config.yaml
hidden_size: 256
experts_per_token: 2
balance_loss: 0.0115
init_std_down: 0.00435
final_lr_fraction: 0.0
Below are experts of layer 3 (counted from 0) of a mixture-of-experts language model. Rows are named router (the router's row for the expert), gate (a neuron's input weights, with its number), up (a neuron's input weights, with its number), down (a neuron's output weights, with its number) and show model dimensions 0-255. Each number is 50 + 10 x the weight over its row's rms, rounded and kept within 0 to 99.
After each expert's rows: a language model's description of what the expert responds to. This comes from a sample of Wikipedia text that the model never trained on.

# expert 20
router:36 51 45 60 53 38 67 61 52 45 53 52 52 40 64 41 25 46 57 48 45 50 37 66 56 50 52 63 35 69 54 65 53 57 38 50 45 55 59 34 42 64 57 76 37 53 45 49 48 51 53 70 19 59 66 33 47 51 51 36 67 57 43 50 56 51 54 57 38 49 53 53 51 52 54 54 40 54 57 44 53 54 50 34 46 64 52 30 56 33 71 34 70 50 45 49 40 41 45 51 30 53 54 42 39 65 47 52 53 51 54 50 46 33 33 45 35 46 52 38 42 32 52 52 40 47 32 39 63 45 57 53 29 43 51 66 42 58 43 35 57 59 21 50 66 53 45 47 42 56 57 36 38 60 36 67 39 60 47 55 68 52 39 60 65 47 44 66 56 39 46 35 72 66 56 44 47 50 36 59 47 45 52 46 58 48 53 54 44 50 53 42 31 52 49 57 58 55 46 51 55 56 48 55 47 43 43 49 60 72 53 35 61 50 33 57 52 58 54 57 53 49 41 51 42 41 60 65 47 41 55 48 55 51 67 45 36 41 44 56 55 50 76 61 49 41 57 47 57 44 50 45 72 49 48 55
gate0:56 51 58 55 51 53 49 40 60 47 52 40 60 50 48 46 44 44 44 34 54 47 56 42 28 48 60 64 26 48 62 45 47 60 32 36 41 65 46 48 65 49 45 40 54 43 34 60 47 47 49 45 46 56 44 54 29 56 47 28 57 31 40 48 62 51 37 38 34 53 77 36 44 50 54 53 44 40 51 25 39 53 40 52 52 37 50 32 50 56 48 37 49 54 65 51 48 48 52 66 51 66 46 43 44 50 65 58 46 45 70 52 67 34 31 56 28 49 57 72 54 56 51 55 38 44 45 65 60 45 48 48 45 56 52 52 41 44 49 35 60 43 41 49 63 37 45 74 56 35 43 46 59 55 37 63 31 42 46 40 58 39 52 45 55 44 30 53 58 43 35 58 44 47 67 47 60 37 46 52 40 53 61 44 56 49 60 61 35 56 45 43 45 43 51 54 45 55 55 44 47 42 44 30 59 42 65 35 33 48 50 36 55 61 29 46 51 64 46 55 51 24 45 51 42 50 60 40 47 46 49 41 56 46 64 47 62 55 62 47 49 30 56 57 59 32 70 56 46 63 46 55 32 36 62 58
up0:63 58 52 36 33 80 45 39 56 50 52 61 32 29 46 60 63 58 64 65 51 52 63 76 55 42 53 51 75 73 40 46 53 45 49 53 35 48 57 58 30 55 59 38 54 48 45 26 83 41 43 36 57 26 43 39 49 45 35 59 64 59 53 55 50 50 57 45 46 52 43 66 41 57 45 42 46 52 46 63 69 65 62 53 47 38 46 51 39 51 52 76 41 40 21 53 51 48 58 64 53 39 56 53 57 54 32 42 45 64 34 52 33 51 38 58 59 44 43 48 37 58 70 61 56 54 43 45 49 33 45 61 45 58 65 50 60 56 43 62 51 65 50 44 45 54 56 46 53 50 57 51 45 55 50 52 66 44 52 61 62 55 70 47 46 40 49 48 52 53 59 64 56 45 32 42 63 49 57 56 51 46 54 50 34 49 53 43 70 49 54 53 43 37 63 60 44 44 46 57 58 58 52 61 46 46 33 55 40 60 43 63 46 41 58 57 55 54 52 52 43 66 41 46 41 54 54 65 49 49 49 40 52 61 35 43 47 42 35 48 62 43 43 45 40 57 40 53 59 40 52 45 56 63 48 50
down0:57 37 58 44 45 60 41 45 56 44 58 44 47 56 46 47 60 34 54 59 51 50 70 54 56 34 54 55 52 43 72 46 39 43 52 60 44 56 47 63 51 55 56 41 44 37 31 52 63 39 46 30 72 52 37 26 51 57 26 48 52 47 38 64 64 67 51 63 40 54 44 45 27 59 64 65 45 49 51 36 54 48 52 39 49 42 62 42 35 67 48 61 44 47 43 75 57 44 47 59 54 49 44 44 55 51 39 44 54 42 35 60 60 48 55 51 56 54 28 45 40 37 47 52 34 57 67 56 39 54 46 42 44 70 49 41 50 45 63 48 48 51 39 42 41 37 50 50 57 70 52 61 46 77 38 45 40 37 41 52 57 50 51 65 43 56 49 54 34 56 41 52 39 52 58 65 42 35 48 47 59 27 47 59 51 46 66 49 57 62 41 53 40 32 54 48 37 52 59 58 66 67 42 44 43 41 52 56 61 38 51 64 53 67 49 65 51 45 33 42 58 59 41 44 36 60 32 55 47 56 75 46 55 42 45 72 55 58 55 63 67 56 53 57 43 49 69 52 57 60 48 45 47 56 53 48
Description: Field names and values in infobox or taxobox lists after a dash, such as Full name, Binomial name, Status, Phylum.

# expert 28
router:48 40 60 62 41 44 53 57 53 42 56 39 62 39 48 44 62 63 49 61 24 47 51 44 37 64 37 40 61 50 36 48 45 47 26 32 44 46 34 48 35 54 31 54 38 53 40 47 44 52 45 44 51 55 64 29 32 39 46 59 46 51 57 39 38 55 39 49 43 46 33 63 50 55 55 54 53 52 43 54 49 44 44 53 40 44 39 69 42 72 56 59 71 48 45 57 35 52 58 32 47 48 51 43 50 50 62 68 39 56 52 57 59 39 43 55 46 66 45 50 49 78 65 65 51 51 55 25 64 48 49 43 40 51 43 51 61 70 43 57 61 72 68 53 46 39 55 48 27 59 54 53 49 62 54 35 65 48 59 60 72 33 38 63 47 47 31 57 50 54 53 61 47 40 61 51 51 35 56 59 45 56 58 28 58 28 38 60 48 34 55 56 59 47 47 48 61 55 59 49 34 48 59 58 48 43 59 41 42 64 50 58 42 44 52 48 71 47 56 63 44 36 29 46 53 49 46 56 47 55 37 56 51 46 41 49 44 34 44 65 50 68 37 48 47 55 47 46 36 52 34 51 52 53 52 59
gate0:54 40 65 43 49 46 55 46 49 46 58 51 55 50 52 42 45 54 29 28 39 59 50 42 48 46 27 52 53 55 47 50 54 43 39 52 56 41 55 49 51 71 45 66 64 38 48 29 46 57 38 60 71 60 52 61 44 22 68 47 35 57 47 40 57 43 40 62 29 31 49 60 36 62 48 48 61 53 48 44 34 64 54 50 44 67 47 63 43 68 43 53 58 53 65 50 43 35 45 46 51 41 64 24 44 57 69 56 51 51 47 52 50 50 55 61 39 56 51 53 45 49 47 59 33 45 52 47 47 60 52 44 56 47 40 50 54 42 55 57 51 31 34 40 52 46 46 58 57 56 50 60 61 41 47 51 46 53 64 49 48 69 55 45 55 49 34 50 31 68 49 73 49 43 49 52 59 43 50 34 45 33 65 51 45 48 53 35 35 46 31 49 37 42 52 53 45 63 49 49 51 56 44 60 28 48 50 35 62 49 60 32 60 44 48 41 40 65 42 61 70 60 58 66 62 64 59 29 48 66 52 52 54 52 46 50 51 44 33 60 49 43 52 67 57 33 57 33 42 31 43 70 43 67 56 45
up0:69 39 65 58 55 51 52 41 50 47 36 48 53 48 52 53 49 41 57 50 71 59 51 53 65 52 49 48 51 48 59 45 39 39 35 55 57 65 49 64 45 38 68 45 43 46 41 51 51 26 50 46 51 44 44 62 39 54 36 48 51 41 40 58 49 53 61 39 68 53 50 54 57 51 52 34 56 50 52 46 45 39 69 46 70 52 68 58 49 47 50 62 64 60 43 35 41 59 56 64 61 69 65 38 61 53 56 39 59 42 43 34 55 48 49 39 36 57 60 38 54 68 55 42 58 47 36 49 58 69 54 39 45 61 40 53 46 58 60 55 44 43 24 55 63 40 58 53 55 46 60 43 42 54 35 24 47 57 52 30 51 53 55 64 62 61 64 37 65 30 58 48 54 50 64 54 59 61 47 52 46 50 59 51 49 39 60 54 54 52 48 59 52 62 26 63 64 41 40 38 56 54 40 47 43 36 56 45 47 56 51 44 55 41 38 66 38 46 43 66 46 49 42 46 62 37 33 63 31 72 61 52 34 57 44 49 48 48 31 62 43 35 45 61 32 54 60 51 43 58 42 44 75 55 67 70
down0:53 34 50 58 59 34 53 42 54 62 22 49 51 45 52 50 71 71 57 39 59 48 59 60 55 45 42 45 40 33 45 40 44 60 38 57 36 66 34 59 55 55 44 62 32 48 64 21 58 58 50 36 48 57 46 46 41 33 57 45 52 62 47 57 35 55 50 41 41 36 57 64 59 49 63 47 50 35 52 42 36 55 44 46 70 50 42 50 27 53 45 35 58 48 51 58 52 48 70 35 56 51 42 52 55 52 56 47 42 54 54 50 49 52 48 39 54 44 42 63 65 51 57 37 36 56 59 51 58 36 39 25 50 53 56 54 58 63 60 61 54 49 56 42 65 45 60 38 47 49 44 40 42 68 53 54 55 56 56 60 38 47 43 46 37 57 53 45 54 55 49 67 44 51 55 42 42 60 51 51 56 76 62 54 70 49 66 51 54 42 46 39 41 44 63 45 60 41 42 46 54 53 60 42 48 39 66 30 57 35 39 68 45 46 58 58 35 50 65 60 64 43 55 41 60 32 52 46 51 52 29 59 50 53 36 77 46 65 57 47 37 47 60 48 50 36 43 36 59 50 31 54 41 66 38 39
Description: Ordinal suffixes and words, units and measures after numbers, such as 10th century, second, km, %, million, years.

# expert 43
router:60 43 48 51 42 61 48 47 34 45 56 73 60 34 54 61 34 35 56 67 73 38 45 42 39 61 66 53 60 47 41 63 62 62 43 60 42 72 42 74 39 62 63 60 57 61 47 58 48 63 31 58 56 41 41 61 63 49 43 39 62 45 34 50 44 61 55 50 44 48 61 53 46 59 34 48 50 47 38 46 69 59 57 62 68 43 64 60 72 35 24 45 47 38 50 24 48 58 50 59 61 48 40 51 63 62 41 58 34 54 52 55 35 52 44 43 59 39 52 52 58 34 44 48 51 65 58 61 66 59 64 53 49 51 35 50 47 48 35 38 39 65 55 36 49 59 37 53 69 46 55 60 45 48 49 40 59 41 48 61 34 51 39 51 47 43 49 47 66 61 69 49 46 48 45 54 51 60 55 48 49 58 52 53 44 55 43 69 52 50 50 39 44 48 33 55 71 50 62 44 52 61 52 54 67 49 67 37 43 56 45 49 55 64 43 57 44 32 65 62 55 48 48 31 50 61 47 59 44 55 49 51 55 35 41 54 45 44 62 50 51 58 65 41 40 44 45 34 56 55 37 67 50 47 47 52
gate1:41 61 45 44 66 51 45 32 43 63 51 51 52 43 53 45 44 59 53 36 53 33 59 47 54 56 58 52 66 29 62 40 65 62 55 51 32 56 36 59 31 53 51 41 58 50 46 55 63 47 28 49 52 50 20 44 41 55 49 40 61 47 72 42 48 39 62 31 58 44 49 48 68 59 44 52 46 58 48 50 51 64 48 62 69 60 48 57 56 43 40 54 51 28 42 48 65 46 54 59 65 59 61 57 63 40 62 61 37 42 57 48 41 68 71 51 75 35 54 40 60 45 58 64 34 45 47 49 48 60 33 23 40 61 44 51 38 62 37 41 36 46 35 47 47 45 67 37 55 61 55 59 46 44 52 39 53 43 47 54 55 39 57 51 44 48 74 48 27 54 48 46 54 54 57 42 53 44 50 49 54 35 49 41 49 53 57 61 52 47 52 62 59 43 33 47 44 35 49 43 32 64 68 61 61 57 60 52 50 46 56 29 59 51 44 24 48 47 57 54 57 32 54 37 37 49 46 61 48 43 49 50 40 46 48 55 38 43 68 40 48 53 47 50 47 51 44 64 29 49 64 51 48 48 58 37
up1:62 67 40 41 67 59 54 53 47 53 51 56 43 22 55 46 40 50 68 41 58 52 53 56 51 49 47 49 52 53 58 54 54 51 46 50 62 30 77 61 48 44 60 52 55 57 58 61 66 48 46 62 32 48 42 46 48 61 53 41 54 51 63 51 31 52 40 41 45 61 60 62 58 58 61 44 55 69 50 45 55 34 43 34 56 52 59 36 37 44 17 40 37 57 56 40 74 45 71 50 36 57 37 46 50 62 56 57 46 52 55 50 65 64 49 58 53 48 42 49 48 46 58 64 51 61 39 53 54 47 53 45 65 46 46 29 69 55 27 53 46 41 50 57 49 49 50 50 45 54 66 63 60 50 59 48 32 51 61 27 62 53 48 36 59 40 56 61 62 53 54 40 50 33 49 57 58 45 53 52 58 23 54 50 46 31 45 57 33 40 49 49 58 60 65 47 55 48 41 28 47 62 51 49 43 47 52 51 46 46 53 51 37 49 45 18 66 33 61 47 58 51 45 46 42 61 56 50 47 52 33 60 39 50 37 50 61 37 52 48 54 51 29 42 55 43 33 50 37 59 64 36 64 60 52 46
down1:59 48 54 58 66 55 68 44 61 61 37 47 40 56 35 53 63 26 53 58 51 41 55 45 63 38 53 52 64 51 46 53 53 60 60 39 62 59 58 44 72 48 56 65 61 72 54 45 39 61 61 45 46 48 56 62 43 50 65 55 64 63 49 42 52 48 52 40 54 42 23 48 68 34 55 61 62 49 48 57 57 38 57 54 48 45 44 52 42 60 50 42 34 35 47 54 40 45 48 47 24 52 63 57 36 43 39 54 54 64 46 46 68 54 48 53 38 63 35 51 63 38 26 63 46 38 54 34 42 51 47 67 61 41 49 59 29 54 48 60 40 52 43 37 32 32 50 47 64 30 56 66 34 54 53 43 50 55 38 34 45 54 41 45 54 40 52 56 66 53 62 46 47 56 55 67 53 64 67 42 48 53 51 50 64 45 66 34 35 47 43 67 42 60 42 36 38 66 56 41 65 48 54 45 44 57 51 51 50 39 36 32 37 54 37 53 61 46 48 55 35 53 42 41 54 45 29 48 47 36 30 41 43 49 49 57 49 57 40 43 51 49 47 50 57 60 46 41 55 44 54 40 56 60 64 65
Description: Middle pieces of Latinate words after con, ex, inv, such as inv-ite, consp-ic-uous, Con-vention, evac-uated, adv-ancing.

# expert 26
router:48 53 55 48 46 59 47 41 36 44 42 44 47 52 44 70 49 37 45 59 30 54 40 49 38 59 52 36 57 61 49 59 65 55 48 45 64 42 63 55 43 45 66 56 41 40 51 48 50 33 43 56 60 32 41 27 54 38 61 40 41 41 41 67 55 57 55 50 34 44 53 38 44 59 69 42 60 55 51 53 54 49 50 64 38 61 51 50 35 60 66 52 46 42 38 54 60 42 57 42 44 45 54 60 60 35 68 71 52 47 51 43 48 65 73 63 41 45 55 52 66 66 55 70 50 48 40 65 64 60 48 56 55 62 48 58 46 51 55 48 52 41 36 32 48 62 36 38 58 38 57 45 57 49 48 42 74 47 35 48 40 60 41 53 37 65 57 61 55 54 56 51 43 46 56 82 60 47 57 45 38 63 52 44 43 45 57 54 50 64 48 69 36 46 60 50 59 51 60 41 53 64 53 50 57 46 50 55 66 49 63 41 46 41 43 37 29 56 35 57 47 60 62 28 64 56 38 50 61 60 32 36 38 63 33 53 43 37 51 47 41 39 64 41 43 60 59 35 46 69 67 50 49 52 43 46
gate2:56 30 46 54 51 47 54 59 65 51 54 46 45 54 64 47 69 27 54 62 41 54 66 34 65 62 39 53 52 52 60 50 45 49 53 50 61 58 57 38 37 31 50 57 37 49 46 51 39 24 46 52 76 49 59 50 68 61 62 51 60 56 44 34 49 55 39 53 57 43 49 56 64 56 47 68 56 54 50 42 43 48 48 61 57 65 36 44 44 57 58 49 55 49 42 65 50 52 55 69 38 54 61 36 42 46 54 45 57 27 67 44 48 47 57 45 42 54 70 45 52 61 45 42 37 44 59 44 40 51 36 53 59 32 51 43 42 47 68 55 42 53 71 70 43 56 41 45 64 55 29 37 62 56 40 50 54 61 46 67 56 38 60 48 51 50 34 54 21 62 54 60 64 67 55 34 54 48 56 44 57 43 41 48 55 59 54 53 56 55 41 46 53 48 46 55 38 56 21 58 49 66 49 35 48 50 57 47 40 43 71 55 51 54 48 39 42 48 48 38 43 41 40 45 56 56 45 35 49 44 58 39 44 20 43 45 47 70 53 50 62 38 44 31 48 52 58 63 65 44 52 45 47 56 37 46
up2:52 57 45 43 52 56 51 41 66 57 49 46 48 52 44 44 45 50 61 41 50 63 47 49 47 31 40 54 22 67 36 44 55 61 52 59 55 50 46 49 59 75 55 62 54 49 39 44 65 58 52 62 48 56 47 60 41 51 64 57 47 44 48 53 46 40 52 37 44 42 45 48 45 63 31 37 28 52 50 56 42 57 65 52 37 41 52 45 64 65 32 48 56 59 49 30 53 41 46 45 23 74 50 57 55 76 53 44 39 53 50 53 45 57 36 54 51 40 51 46 59 47 56 42 52 45 46 47 62 52 57 43 34 32 33 56 59 52 34 37 53 53 51 47 55 56 61 62 44 58 63 47 40 45 50 50 36 57 45 46 51 56 52 45 41 65 74 53 45 47 42 46 70 68 48 50 54 38 64 63 35 59 63 46 29 42 52 47 53 46 75 50 64 55 52 52 41 52 57 55 74 37 65 46 44 47 44 53 37 30 36 47 40 48 35 62 35 54 53 53 67 56 51 58 27 31 32 51 39 65 40 56 58 50 54 49 45 43 34 46 49 54 44 46 47 33 31 40 44 52 29 38 59 36 42 49
down2:49 56 21 49 33 42 51 66 53 58 53 60 46 53 59 48 31 55 63 53 37 55 51 51 48 62 56 48 55 48 58 46 45 57 62 48 56 26 58 51 47 47 32 60 30 47 45 47 65 53 56 34 51 48 37 62 51 48 47 46 47 54 61 57 57 48 44 74 68 45 37 45 61 60 56 49 39 59 46 57 56 69 62 45 42 68 50 36 48 72 44 42 56 38 59 52 56 57 66 42 66 55 45 31 62 52 46 58 46 54 77 45 61 50 46 50 60 70 56 48 50 44 47 22 34 39 53 47 47 42 50 57 47 68 35 56 71 55 35 29 26 70 48 44 44 51 48 50 52 60 46 41 27 36 73 66 57 55 52 36 45 52 63 58 53 57 44 57 46 58 46 47 48 56 63 49 41 46 49 63 35 50 53 64 35 59 54 58 49 56 35 53 44 53 56 58 42 52 43 60 29 46 60 55 47 46 42 55 51 40 51 31 48 59 54 54 57 42 40 41 49 53 42 52 35 39 40 36 58 34 41 46 42 22 57 46 52 61 55 47 45 40 64 53 38 52 42 59 37 52 53 55 40 55 49 49
Description: Word-final inflections and noun suffixes on verbs and nouns, such as -s, -ing, -ed, -ers, -ations, e.g. mark-s, debut-ed, quest-ions.

# expert 10
router:51 31 32 53 52 53 46 40 54 39 51 39 46 33 54 43 36 59 64 55 51 38 46 53 56 40 41 43 53 66 48 43 48 40 50 40 46 51 55 43 42 53 33 37 37 59 33 61 49 38 58 61 63 34 47 35 56 52 60 54 44 60 39 33 30 47 39 49 57 63 48 63 51 43 52 51 52 41 53 48 41 47 37 49 39 33 41 53 43 37 72 43 41 62 41 45 56 57 57 67 53 51 50 42 49 57 43 37 54 53 49 41 50 38 37 39 57 48 53 57 47 33 47 44 50 30 38 63 45 44 54 30 56 50 51 54 46 40 49 49 44 60 44 44 38 52 42 47 61 63 48 33 54 55 72 55 44 52 51 64 39 46 67 67 50 50 52 64 50 35 61 38 32 49 48 71 69 46 51 22 46 54 61 44 47 37 47 42 43 51 47 58 46 56 33 70 26 38 41 48 43 77 62 62 60 60 41 38 52 29 51 42 49 52 35 39 36 63 48 60 50 53 57 54 32 40 47 54 44 52 33 45 39 44 30 58 48 60 45 65 48 64 42 43 34 46 38 60 55 61 55 50 59 70 38 63
gate2:44 53 51 40 45 60 50 59 39 48 53 54 58 37 60 39 51 62 49 58 47 53 46 46 47 55 34 41 47 51 65 42 49 51 40 61 44 46 45 40 46 42 66 48 37 23 53 46 61 46 60 42 47 52 44 68 65 31 46 40 70 54 45 45 44 55 32 43 52 65 61 56 35 61 59 35 38 64 46 63 40 27 37 61 57 38 59 61 36 45 45 60 51 40 66 53 52 42 48 44 37 55 57 41 47 57 42 49 48 55 50 58 41 51 50 75 59 53 52 41 48 54 42 40 48 60 43 50 49 54 48 46 43 45 58 43 43 55 54 58 38 57 51 79 44 53 64 39 37 46 47 52 62 53 55 64 69 37 53 33 53 48 56 43 64 53 40 42 55 44 56 58 61 42 65 52 74 70 53 57 43 54 55 36 46 45 33 58 53 37 39 38 33 46 48 57 47 55 47 44 52 51 64 52 73 61 65 45 66 34 55 50 52 36 48 53 44 75 51 67 47 77 62 49 26 34 41 61 38 64 59 66 63 31 53 49 53 43 56 59 34 37 62 55 47 62 60 45 47 44 52 64 39 58 57 49
up2:67 47 53 46 39 45 39 51 48 60 58 46 60 48 63 25 42 62 36 34 42 67 50 53 61 51 31 57 57 60 54 41 50 38 45 57 54 61 47 39 64 71 51 30 43 60 48 47 62 43 53 49 62 54 43 49 52 43 47 53 59 41 50 62 47 35 34 56 48 72 90 52 62 58 56 57 47 47 49 45 52 50 47 49 43 47 45 38 46 60 35 64 44 20 63 47 54 54 50 59 50 63 37 49 57 24 50 36 45 62 49 56 42 41 57 39 47 52 57 53 42 50 40 63 46 59 51 49 44 48 54 41 57 49 47 69 46 36 45 48 38 47 36 54 64 60 52 25 47 49 49 44 60 55 50 47 57 55 62 43 55 47 63 39 52 38 44 33 59 31 53 50 30 41 51 48 51 48 52 47 58 44 64 24 47 53 61 49 37 39 42 60 51 57 74 71 51 29 57 57 51 48 43 51 63 41 55 42 58 46 63 60 54 38 36 39 39 69 43 53 63 50 39 54 41 62 30 52 60 52 48 44 64 38 48 45 66 35 55 69 51 53 49 47 45 52 56 48 36 60 66 50 45 66 52 53
down2:69 47 61 56 58 56 54 46 50 59 58 51 46 47 42 64 53 47 39 33 40 42 42 52 55 51 49 35 45 45 71 55 59 51 63 44 59 60 26 43 42 44 53 29 67 55 46 51 51 50 37 49 74 46 47 45 57 51 48 55 56 41 52 46 50 58 42 41 42 54 54 52 25 49 48 63 63 58 32 65 50 70 43 45 55 53 53 74 57 39 57 41 43 50 43 51 46 46 50 54 51 51 53 42 49 39 47 45 29 35 55 61 78 47 39 67 36 45 53 49 70 39 42 50 40 47 48 42 55 57 56 46 34 51 26 48 64 52 58 62 63 40 43 36 40 44 50 51 54 76 45 42 61 54 46 49 49 46 46 49 35 36 46 58 56 56 62 53 62 63 74 44 53 66 18 41 47 61 41 47 38 66 57 57 49 49 48 52 57 38 31 62 53 39 45 49 56 50 56 43 54 48 63 43 46 36 63 48 48 51 36 61 52 58 30 55 57 63 39 50 49 57 40 50 55 58 56 42 41 23 47 55 43 65 51 45 51 70 64 37 54 47 55 55 53 57 52 44 73 56 42 73 32 44 51 41
Description: Endings like -es, -us, -ensis, -idae in names and taxonomy, plus the word of, e.g. Mora-es, afflu-ent, Revenge of.

# expert 37
router:62 42 60 58 33 58 48 30 71 60 58 48 55 58 30 33 52 59 44 59 48 49 41 28 49 47 57 48 41 47 43 36 49 50 49 17 40 34 70 54 42 56 45 60 56 48 38 35 74 47 51 68 35 54 47 62 58 48 75 53 39 58 46 43 42 39 59 60 47 39 56 52 52 62 50 58 48 55 50 51 38 50 64 49 37 58 56 46 53 45 52 44 57 65 52 49 36 61 42 49 46 35 37 42 51 28 46 60 48 54 46 54 66 69 31 55 59 50 45 46 50 62 50 54 41 51 52 47 44 58 41 49 68 49 59 45 55 63 51 63 58 56 52 45 43 42 42 57 41 51 50 60 41 69 42 58 61 50 50 50 47 41 61 32 46 50 40 59 56 43 65 52 73 54 52 54 66 53 27 56 53 39 58 38 40 28 42 40 53 65 51 45 50 49 45 48 55 58 40 48 49 48 45 73 38 59 43 51 31 45 56 70 37 60 38 47 53 42 46 55 58 53 47 57 55 54 66 51 54 52 45 48 57 37 58 47 46 32 55 42 56 48 42 73 44 45 62 75 49 34 38 75 41 65 49 65
gate1:38 58 47 67 37 53 35 44 40 70 64 61 50 32 37 51 51 42 54 54 36 58 50 45 47 39 68 44 59 67 57 43 62 48 49 61 45 60 45 39 50 43 68 58 46 63 59 64 47 59 56 49 44 45 54 56 70 62 43 51 49 47 42 51 66 57 32 42 27 54 45 49 57 77 36 54 46 49 41 45 79 56 64 38 44 59 50 28 56 40 45 50 54 40 48 53 43 47 59 58 45 54 59 35 33 42 45 27 54 47 48 55 51 39 50 58 64 51 41 53 61 50 53 36 54 57 57 44 45 38 40 53 41 58 53 41 51 52 57 51 57 44 47 47 42 43 69 61 67 38 37 48 50 50 38 38 49 54 25 51 51 52 45 45 46 67 65 67 40 51 51 41 46 46 51 48 41 49 40 48 46 53 40 49 64 62 51 51 72 45 54 53 58 32 34 46 45 42 51 54 41 68 55 29 43 63 57 51 55 51 57 48 60 43 72 23 47 65 51 59 58 54 33 46 52 60 39 45 70 46 58 61 36 40 43 51 52 38 72 57 39 68 48 48 58 24 55 48 44 36 52 48 32 50 50 46
up1:52 36 39 40 44 56 55 53 50 45 45 49 58 64 36 52 59 25 38 54 61 47 44 56 52 45 67 34 37 54 56 50 59 37 55 26 54 38 47 64 51 48 49 42 57 69 54 41 34 39 44 45 33 44 43 49 30 45 22 50 48 51 39 55 52 40 64 63 55 41 52 57 51 36 59 39 66 41 51 50 40 54 54 43 38 50 41 58 61 56 51 54 55 36 47 56 39 43 43 36 58 64 43 46 51 42 36 51 46 41 45 39 45 70 57 40 69 47 65 32 51 58 60 46 29 39 36 54 52 51 45 29 50 36 62 49 70 31 52 67 57 52 49 36 54 67 27 42 51 69 54 46 58 64 40 46 58 49 51 27 34 49 49 41 54 44 35 51 71 43 42 58 33 55 54 42 32 60 46 55 64 49 67 49 50 53 40 52 43 47 60 50 48 53 58 45 55 60 60 39 59 36 71 61 61 61 44 66 61 41 35 58 46 53 58 69 44 63 38 55 44 40 60 60 51 53 52 55 25 57 45 44 56 38 52 64 41 52 37 59 46 55 48 57 62 43 52 48 45 53 57 49 51 50 56 59
down1:44 67 43 32 47 45 44 52 36 48 37 38 54 66 29 50 50 54 32 59 38 42 36 53 62 56 65 57 47 65 56 63 45 49 46 35 51 47 55 45 54 62 65 49 44 35 34 43 54 55 35 55 40 57 54 45 63 40 56 34 37 69 44 64 67 58 54 49 30 50 51 62 54 66 47 78 39 39 50 57 48 45 46 53 26 61 56 55 55 50 40 48 58 42 53 49 46 38 48 66 44 51 58 43 53 55 46 66 58 34 33 64 38 62 58 63 52 46 53 40 42 32 44 61 50 39 43 40 50 33 41 48 51 50 50 43 56 49 46 36 58 66 77 32 48 41 72 52 40 41 60 72 29 43 46 41 46 41 47 61 35 46 48 47 56 54 54 46 55 50 46 49 59 45 52 33 51 62 38 67 44 31 46 49 30 53 51 55 41 52 56 54 45 45 62 49 46 44 40 46 61 57 62 40 52 53 46 62 36 70 45 56 50 39 45 44 55 46 42 50 45 53 48 40 39 50 67 44 63 28 41 64 58 27 47 40 48 61 41 32 57 41 51 42 63 38 47 67 45 57 49 47 54 51 56 62
Description: Digits inside long numbers, years and reference numbers, en dashes in year ranges, and coordinate or unit marks like ″W, /km, sq.

# expert 24
router:47 37 58 55 46 58 64 33 34 46 48 49 43 42 54 44 49 37 48 45 67 65 53 40 73 58 41 55 30 52 63 55 42 60 60 71 45 59 59 43 73 45 71 61 24 68 76 30 58 37 54 45 52 49 58 46 37 41 56 48 70 53 53 49 60 52 45 43 42 57 64 43 50 45 46 45 47 50 51 57 47 40 55 50 50 70 59 31 49 54 35 67 40 49 59 33 38 43 48 56 59 56 47 48 30 48 46 54 38 54 41 55 72 57 56 60 53 46 63 42 43 59 55 61 46 55 38 51 58 42 46 38 38 55 48 51 61 57 55 58 59 50 39 48 52 44 62 56 52 45 66 59 51 72 52 51 62 33 48 54 40 59 36 51 44 43 54 64 55 35 41 36 63 56 51 64 41 57 52 57 39 48 53 54 61 61 33 66 66 47 31 38 53 59 45 53 61 59 51 41 47 55 44 38 48 60 54 39 46 59 55 55 62 47 62 54 44 39 43 43 53 51 41 42 64 62 49 59 41 62 43 41 46 44 51 45 65 34 66 48 26 31 53 54 50 54 51 32 42 65 61 49 62 23 52 47
gate0:19 46 49 53 68 43 45 62 43 41 65 48 40 59 72 42 56 51 47 55 49 52 57 53 57 50 41 72 54 46 43 54 41 42 45 48 53 50 52 42 57 53 44 39 50 38 61 49 39 51 65 42 36 58 71 59 52 40 72 62 35 45 42 33 57 42 48 41 67 50 59 47 39 46 40 56 45 39 51 52 45 63 49 49 38 48 32 38 66 72 30 53 54 41 45 56 60 68 50 48 35 29 37 40 43 56 49 51 66 52 43 50 53 57 43 51 24 64 51 50 38 52 36 44 39 56 37 43 59 46 53 47 49 42 55 39 46 51 65 45 56 46 50 47 57 39 40 67 44 44 52 46 52 74 59 45 43 74 59 42 69 48 59 48 48 51 74 67 32 39 52 66 59 49 42 51 39 68 61 38 40 49 48 52 45 53 52 62 40 46 62 50 31 50 50 42 53 34 54 35 46 47 41 55 41 49 76 59 52 55 49 51 56 54 59 48 49 46 54 41 50 31 40 57 46 53 36 50 61 30 40 57 68 55 70 49 47 48 40 38 54 48 55 45 53 52 26 43 43 49 49 69 56 68 48 34
up0:64 35 65 47 59 30 55 55 56 40 49 61 51 37 32 60 50 45 57 64 62 34 45 37 58 52 49 30 55 57 57 62 49 36 59 64 55 52 50 70 40 47 28 50 59 60 47 50 71 28 51 44 65 42 53 52 58 54 48 55 75 44 34 71 40 64 42 57 44 47 51 55 62 34 69 42 36 39 50 55 70 47 65 47 42 43 57 35 62 50 58 61 57 46 51 36 40 48 53 66 73 45 80 42 60 49 34 56 47 62 19 47 47 57 52 38 74 44 53 58 50 50 42 32 55 65 66 49 34 50 41 45 41 50 50 66 53 53 46 49 55 38 41 41 39 59 44 38 63 50 60 63 49 36 61 55 63 39 55 46 52 71 50 37 51 45 50 47 64 49 39 50 34 43 51 46 48 41 37 53 40 57 61 63 50 54 42 54 45 41 57 51 65 59 51 48 42 50 44 47 57 60 48 34 57 52 37 39 59 51 45 56 51 40 49 63 53 61 42 31 43 47 52 54 60 50 52 42 51 48 58 65 52 60 35 38 52 50 34 50 48 57 55 56 55 50 47 45 50 34 59 53 49 40 55 64
down0:47 37 69 56 44 49 57 64 44 41 39 49 58 35 51 56 46 49 68 58 46 55 63 40 57 40 38 51 40 50 53 46 56 34 58 60 30 49 78 66 51 53 43 49 32 50 55 61 53 41 51 39 60 46 57 57 65 52 51 42 54 48 55 49 53 41 66 50 56 56 39 55 41 56 67 65 59 62 63 53 43 61 53 38 59 63 32 52 57 30 56 56 43 55 33 47 58 51 71 44 62 64 56 54 56 52 34 54 61 54 50 41 45 48 60 68 44 51 48 30 34 63 39 31 43 63 51 48 66 64 56 65 42 46 55 60 39 46 56 63 28 39 51 52 65 40 50 50 33 62 69 55 54 54 54 43 49 56 45 72 54 44 52 46 38 43 68 53 46 44 40 39 46 42 51 49 47 62 66 45 64 41 76 52 45 65 42 46 43 50 62 49 46 52 39 48 58 39 62 42 44 48 47 52 46 78 49 40 40 48 46 56 57 43 43 53 56 43 54 50 30 49 64 72 58 36 60 66 41 52 58 52 76 52 49 39 54 59 64 32 53 40 63 58 55 35 44 40 37 45 42 61 53 61 45 59
Description: The standalone space token right before a number, typically a year or count after in, of or a table pipe.